config.toml
normalize_top_k = true
rope_base = 84300.0
init = "uniform"
optimizer = "muon"
schedule = "wsd"
steps = 9102
Below are experts of layer 3 (counted from 0) of a mixture-of-experts language model. Rows are named router (the router's row for the expert) and show model dimensions 224-255. Each number is 128 + 32 x the weight over its row's rms, rounded and kept within 0 to 255. Numbers have three digits each.
After each expert's rows: "gets" lists some tokens that make up at least twice as much of what it gets as of all text. This comes from a sample of Wikipedia text that the model never trained on. Tokens count by the router's weight.

# expert 18
router:171102166079067161136097111182135141115113163130148087159118093099149103143136113059119099093241
gets: " was", " is", " be", " were", "ic", " not"

# expert 12
router:176142100069061135128124108147073142147107158139116107135122084116138158057108177165149091146133
gets: " ", " by", " 0", " 1", " 3", " 2"

# expert 8
router:146175154080163135147136121086102071145059120118112115174090094127173111170078140164058163126182
gets: "ing", "a", "\"", "o", "i", "el"

# expert 2
router:173168126132140140138098065114137125137101152117119100169101115175159108138106134136155145148125
gets: " |", "1", "2", "6", "9", "7"

# expert 9
router:142150194090097082112148174172112115168101149128164135172090063145170146095147104148072173147127
gets: " as", "y", "ie", "am", " =", "ia"

# expert 15
router:158106127055089161174151066083062116119074171090102127122139145131174133157122094105094050138129
gets: " in", ".", ":", "s.", " In", " over"

# expert 5
router:172135148109133130123114058105099104122149168118118115145140155141140134137129121130133096178151
gets: "-", "=", " (", " \"", "In", "The"

# expert 6
router:189113184107140141148157114128090151138078187125161135114103124155172151152161115129092077151164
gets: " |", "|", "ra", "ak", "ri", "ro"

# expert 0
router:144086102100092128098071044098133104143138112106123088098126130121168154156111098071168165124148
gets: " and", " was", " is", " The", " he", "ed"

# expert 16
router:169082154116149166144159151107122108159079163129142112128142126164115157107098142101098110096124
gets: " the", " a", " his", " an", " at", " The"

# expert 19
router:153176129084100153178161150109116123153127184118084120179088113172155118160096141115104148161111
gets: " of", " that", "s", " who", " which", "ist"

# expert 14
router:179134106082090144126152114154094093179065165125110141097192087136191175130124140102068100114141
gets: " to", ",", " and", " for", " with", " from"

# expert 1
router:150094144148100113121139116196135070145113134101123119169102062111147188174174135115095073143136
gets: " on", "'s", "t", "or", "at", "est"

# expert 10
router:198057094069139141121166155107142113159139161045140147079118133157167164157123149129075152156140
gets: "\n", ")", ".", "==", "===", " =="